Weights of a small mixture-of-experts language model, trained from scratch on English Wikipedia: vocabulary 16384.
Below are experts of layer 2 (counted from 0) of a mixture-of-experts language model. Rows are named router (the router's row for the expert), gate (a neuron's input weights, with its number), up (a neuron's input weights, with its number) and show model dimensions 256-383. Each number is 128 + 24 x the weight over its row's rms, rounded and kept within 0 to 255. Numbers have three digits each.
After each expert's rows: a language model's description of what the expert responds to. This comes from a sample of Wikipedia text that the model never trained on.

# expert 2
router:100124104125117170109131113152122128135165099110178118093093141098144124114171145132105148102118143121141098144144117120122154106160107154115097101146173096162131103155161137115142123139108140158092096148151155116108134091078116153138125140123116142158152132137134088137120101111114102141109160108121164102122104168098099146165123158134101109137142103170142142156151158135115110141146
gate0:152169121121114107085118137161113144108119144158126120145160154170122129077122154116150107150119097094146084142115127083154112128111160093147137191148118136154098121109129112120096109133099112107168109139107109154086140119116150145112159143155145121136106127150146132134145176126126153156145123116122134075139128146120117129102132117131144111124131149107127146123141154148145152118114
up0:108181144081136134089100132114141125106135139107129120142119098122143158130151144134118119101146107123141119084098135099168159127112146127081184128142122127119111158119127135123142126117115150151148147174101124119148105159119130113129131094121143086130111160073139152141123113125119151109134132097146120118105179161074117117141146119148100091092137143151174091137120133112141125138146
gate1:151116124105132132165115117117073146087135125160144159147103127135129164140145105128135146133101090109120137101167163096124068139119107134126131128091111091153134131086108117123125139136115203125092133163120128170087076174132099120127134161127111129072147114140112158128096119144148145110163116114071131141125091123103124140153128116146116161182123139121120102133129112120133120135091
up1:139104106143143154143152130129140125115135158146111139144104125131130117143117137124124172115091139133106105108142159146122085132106144166180121133125150117176129104188128111137171144114137141139184098141138127120143090115187177124139146116091126105123114118101150114153113128102126132147156141122143161132114140159157122158114132126161157143117144134141157151190169168133134129136074
gate2:065177139139146140146126104108156143090120123114129088140118136154156090117121139093161097136148124131142131158137143155125135115154128119150125152141110120091176137136189150124133132149150122148139109126145141133089161097130167106162150140141164172126099135103133061110131128111103112107164096129156137122144148162102108150145137138122127166152158137156145158150131129139127125167092
up2:167168149130160106167108091136114126063143106073150153118131135115148101153126148131171148088156109126125118152105140104134136120082119144129147098093085085088109133135121107172115099133150112104116135137122129135107124135159161129163157099139136154139125103091150139111066153165148149113109099151114107116081169127160126117148142144096161116165137132156142168129129132121157152168119
It responds to: Score dashes, capitalized pieces. Dash-plus-capital pieces like –L in W–L records and hyphenated names, and capitalized word starts such as Croatian, Oxford, Wind.

# expert 1
router:118109129175141160089132176156121110154075147162163140130104135108123096133145150122108142116091143090117117140151133105109134093132117098149164121101153115172125112141141146124088101134100150109141157152147099090119146112109111132167097102151059131122133117145136108144168095107121118128131136155165153128097128159091114142151142172122113124069100122145140152171110101096126136101159
gate0:100149118145141094121104136080122149132157109130151189152121103153134127136106141133148110111107109162126139117126136162144130150142105115143122092150111114137138110107106144151097140118120094099081150132165123151092122121161141127124103130155167117146137103133097136167103141141162118145083107110146110146128120055149141132145171121134176137122147156133131133130114110149125143104135
up0:148183153143054134114102124125119102112135114132128067076149165173121138103143132124139174136113150093129105140164174144135168157139162070141157129103133169156153161128130102152107134121145110122127141153127104120138146127111130119099174151121115140178109100129141115104128111135142118121151104125153147131119096141159127122103161130114116117144119166132105161088123097092113129089088
gate1:099136107160128115129105157174162120142166151166144146089184110132096079109113110102099098145115134080149135178116162126140126142134108149079131137117128161131120138167101118131081120134107133127169108126119108099095106107130146151134134119143144178090097085097135121129142139109147149125137123089124173151120102127126127089117092104132157113112112143157169119106132128138140060096141
up1:126126124114143170125119099117159123163130066138160102117166103097136126162081137067098071144165122146113143144121133136172138137156104114109170144097137102135138134141147123119095124154121114155131091158105089158087121125104098121160157145124109083137099127144131098158112104093091188144128119127127160121170130107085130108135178176095147091125111180125103085119090133102171111158138
gate2:114105121070181103142139081143098131131120178122132143140146163161176140126077144080116115147131106145157113100138127180144148139125121125091120114148183147091172126119098127129103117179117085154134132099152132082106106160144107126168146167136203127133128120164146132123133116146128119167128130153103144102129135121119090121177090153125129151130143126105081177157119143102120145109129
up2:144134133162118144170113138104107113111111136124096141132146133124112104117148113123138148162191115108097140136070112130083152106101163137156126116118087131146188091143152135119111192122169116092122138129131136115108108117115134130150090085130119177099134158077091126107108133150112109126101149109161066120113133131143068075152130154118126138110135177112087137138090087121088098157124
It responds to: Spaces before numbers. Bare space tokens before numbers in dates, counts and table cells, plus sentence-initial However and function words like also, with, to.

# expert 0
router:094130104127110169105148106173131124137169118117162110095100136090134129127154136144103142098119156104156101145160113105130163098154112157120096095148161111179105102164149150119169146140116148163117098165166163108121141108103119131121130132123125130127154103141130104157103106116115095126117167099113173096146115134104096169171113160115101106144126113151152130155140154124125126140160
gate0:145138162170062174156141101099150104123110172107147112164172170160156106128128134138095162135098127093117167128109164144092120147096137152103165162122116126115087111170140104153114112106072121130119144137106104145149082090143088135123145133144153167127148159174142129111131157133128093086164125167146115171086151126118123118108119075125143140119131147141112110121131127128173129093141
up0:136129156128170124128112110143109178145196082144152113139124099115108126160156155124114135140137105130132164140126150127168131133083138113134107083154075117138122176115103146118104126140094123116154146163127130128112145176157119120164203183125157134156131136122155126119137160121147097130127127129112102146146115102168128160164101143127133130100169126138138120149104158092098128121111
gate1:113106123104125165114150139153138142139123148127133128111152093170132107156128115140097120110113107113106118108131141147117114102112101142102100146132154143152134122116101126128082131157082135123103136128131095099139097122110153159130115150105082131120123131052123112086088130106127077134132124160163145149063140104133155120087123143185155138123163083157118150136109141092115146113097
up1:142133162091146123179098130114114129147132137137081164103129097157133138142124134143135126120134137118125115117164114109181143134100151139108103113134134105117145175116162138168118121091157148136164106089122105129111132172146138131109131150142086121130100120118103139126124149149081142115154154145116132112138124153164149175126131116104146122142114141091122127138133100094152095142140
gate2:145131135147148144106130078157150069115109143153143126166126124156137103108052127110155161120107118155120091172075114133124107136166109134081138121152097126107137113131156116141129097153086134117145126149116080157165089135193174125155129119137151129148123145088099131085092142147157135129131100146109113095114146143118127113089143122118140140104076095161128132145129142123115134148129
up2:099131107101126142153098158111105115175125079137066123126146125122125119146135131136123119129128142094131175098130139139135152097103121109149139146101151105125087108122094132099154120141132110122137050124110174151098141097144104118119110108150138111141099119126167127078116133075111122137080171135148122153161134146098126160132113124123092132134097170156136123145151105152094118133115
It responds to: Mid-word noun pieces. Word-initial pieces and common nouns inside prose or table cells, such as compos in composers, night, section, narrative, organ.

# expert 4
router:105105098117122186114123119165105126150169116107152121097107153109145132140146140135115160107098148108174107135153118111126168098151121136118128101159192122145131110155127131116175151124101128144110116148168158096109154118097136145139130134096126118149135115135111107161123126105114099144139167138135154086136086131125124150177099150110106112156119123142154129161129154117124135112123
gate0:181098169110165123118130115097130143117112131106133174118157101138139103151125101094126117154127138171137106116068150136118105144159146140098150174103108117108118114139115120166096126087152134127094110155108152067128104102138092100161135111118122154149132118109111092141102108112177132095137119107112174135126167135137166125146145160095137114119123160147145130108093106129157112132105
up0:080138145115104104138187120151173107137155128143133124121122107166107156102091112141136081123127132165158085127099135125149104128148140189102131138123150124144149153110132086109124103116110158151130125170142157165080138108153143153150121102114093132121116091145119123121094122128133094102159112084124212140143133140128126136157091141134118118130151129101132110092153117157105118185122
gate1:187098140141141118127100148140119132121167109141142126100105183126143111093146122129164110122140124156087180088152142119138074133114121153161127146141158148082122098140137122131172147118107127100113141139121114163058106119120108148112154117113127141118131159137132137107113122172108141106109113136126108160140119111140116136078146131116157153096153129140162193131145162108157144145095
up1:195118160131091120088106111122134112126118118133107137119112139088133156123146148124175099147096140126145111134132103103110149135120095139126084193135154158110113111133131110100114132152161157160175101165084151118181112135094132141079124117156097128111158120139104117110089123106134108128109104134135131146128178119134124166130104100141173144111178121111118136122136161094115164166117
gate2:156141109112132104153115111149130161122163133198131152145149131113090135113144122120170089134079101149074132123091118146134146123109154135100100165183097108144142134108123151127140148117115094163125122077103174152067121144126099170149094176164126113112125170135097152107088142173148104090076080135100129110139106118094099178089144166171160095112142128137116131110149095113083088092119
up2:104125141188098112128126146121123126086131127132094166148109128125128134128103114117155144119118150105088114121094100113146111114053148110104118139147163141093155130106133128121137183157116145117112168075140155094139146148147085121105097150126123138117137120131140111118133111152153136125144168112131136122118100153119116130135131138077145125098077096173168121131170121097098127120155
It responds to: Sentence-opening words. First words of sentences and sections, especially According after headings, The and In, plus commas and sentence verbs like went, lived.

# expert 3
router:093133118138129174082148101173142112153139105109162115113095136104132113117149145128105150101126137113159105140164115112125152105161116150121098101129154105173146117160147139120131123132103129121107104148184129112114147113093116136139108122111125129136141110147132120147134109118095087142098154098144174097152087167096105174174136163105087106132125119175153129149131148125127119116151
gate0:132132144125105161101141127126099101110135066115120116123163160113148113096161104133137133090123083139120154146122152143106110133129128088114167118112163106100132131088133145097140155135082125135145139152138120148139138125138191158082141148104121132127126158152114108115125179130174140104105162112156136135156120097140155119090139137137134117150135124098135119164125099116103112117128
up0:093118121110161147140092086111097101116118122149124123102118163156120113127108112081133100107136112101178127159155132121134132132133132122167153119143116119064119124136120138171119148126106129197153179105170144069123125107103127165095172118111150093107101194141116098149107146107139136164123139121100126174123167120138113104109151119152176148147120151132118141140138167111087114155192
gate1:089124131120116135133138118130117121120117151134129114119146120177144128127149129108187130158135127165145121134130119092170132123139141143101105112154146123165114118123127153136133081119144126145102169135172070116126096129122146142122113140108128116110150102114116092087147110113120142160118146118163120107131136123153139164131116117130151145076142117104089100118126115121108123153136
up1:133106150117072107124177128136142146157159114124119125128076106147138163130109145137110116123162141127160120111138120152141089128130141150136154116156142096124095138152101130124132111144154160084130137090112113104099125145104142092120167113143130121127073142124133137112150076149128199157185122146147177126124130088123158063136135148087110141165153153105118113136164104154120139142122
gate2:108120119144126118109135140129110127126156140107150121116142178143107147095119110085118130099120157135092138125115101129147152131115098113129105105143137127143116093110122129112148119140087128097104110129130115162126122140119153115115124139118113159120147140111109135162186134161166161111177118142110124131164130155155089103057070123077107114116126110090142138119121113137109141087143
up2:166186158140126143094135118098129110113117112112106134103125140094119128114126164104180126086156149111136098135115125106140150140183149153104139112124117106122092110141147144089116118133103107151139115102138095151117145109060113130119134130100170128148127153090171145158171133097167097140180164185092084094148083082143125108081154118140126125117128096063139178136185145152143095157101
It responds to: Line-start tokens, Mc prefixes. Tokens opening a new line or table row, especially Mc/Mac name prefixes, == heading marks and | row starts, plus of and dates.

# expert 5
router:112123102093121163107160088124106091148155105116141121113109147103128129120114147106133129132117142149143101144138115110118148110124131127118105119133139117042126109148159131116106140126124151072140099120155098088103146121138136114098124132126224138127139138145089104159099133100103096149146128117118123101191094133096104141132165152111112110124107141137130118148120111093128151152125
gate0:146117132162113138112145137141118104131153165105128143110151103208113111130110073100093108198121119119150161119148116138099131068140115100177126170143100149104171170140128105118105139107136078090191154107082156133135101111127095102134147123150142169145132094114083122127099115162132131099119165146123137132062123161106128137140124132142145119099113119121132110100113132093113180140114
up0:107095139173126111139079110125107125134123131095127121119127134149171081110156101104114102125138117135132116130125153150112166117118114151121105164088130173094183172136144145142130168080135149118095147101137108120146158155148155123153137138158147136144127159126134124133136141170093154128139168121147143136124122106112131127171142118124142132123129119138119128108144171167118143139112
gate1:132157078165117135099125135107133153149188141100146115177136112104101149160089129147127131148100118122153097159105124144153083126117158094093138139113128151167162144085157132126155127100119121144046160115128147128120102112103132155129139109123188158115171134115134131149145091138118113171110114157146162116170074095133142085144114148083161157140101141092095083128100147152128109149130
up1:102094139110133105149134125128156125109071118142122104129123142116164108120112153093100102179126106160125193142144118118168150107148076139140119099117147125171088109127115136127106160103142104119186098124108101143138123118129121114095185152111112140134084131123132130151128132111167153138136142101151122138076189127105155114138130093149103083119156165175146127138154084106159134102151
gate2:140134140169146122122113133076116139157060133155152125139155149156158124148151126125131108149129098165108175137157181112148113127133082143113100154147128119125167168106141127099096141113145139095120134080084109101140151144106142112133136139080117138131118148143097127176149138140103136158144131088131124047117177144130129138141097102090095132151150152164112107128071156124086126113157
up2:153134117122163123187101120140095121057111173102141129125154124114148146133132173138144155141151154160139126121116157118178093143120136168104165190156105112111132105139100127150139103140184152114103162119103122157113151132101049111179143111102045119136145167152099132127170137081114113153098111102092097108105176122102136123131128160105145141139116121091114113132139182136099149113113
It responds to: Table cell separators. Pipe separators in election results and data tables, especially between ? cells, plus party names like Liberal and semicolons.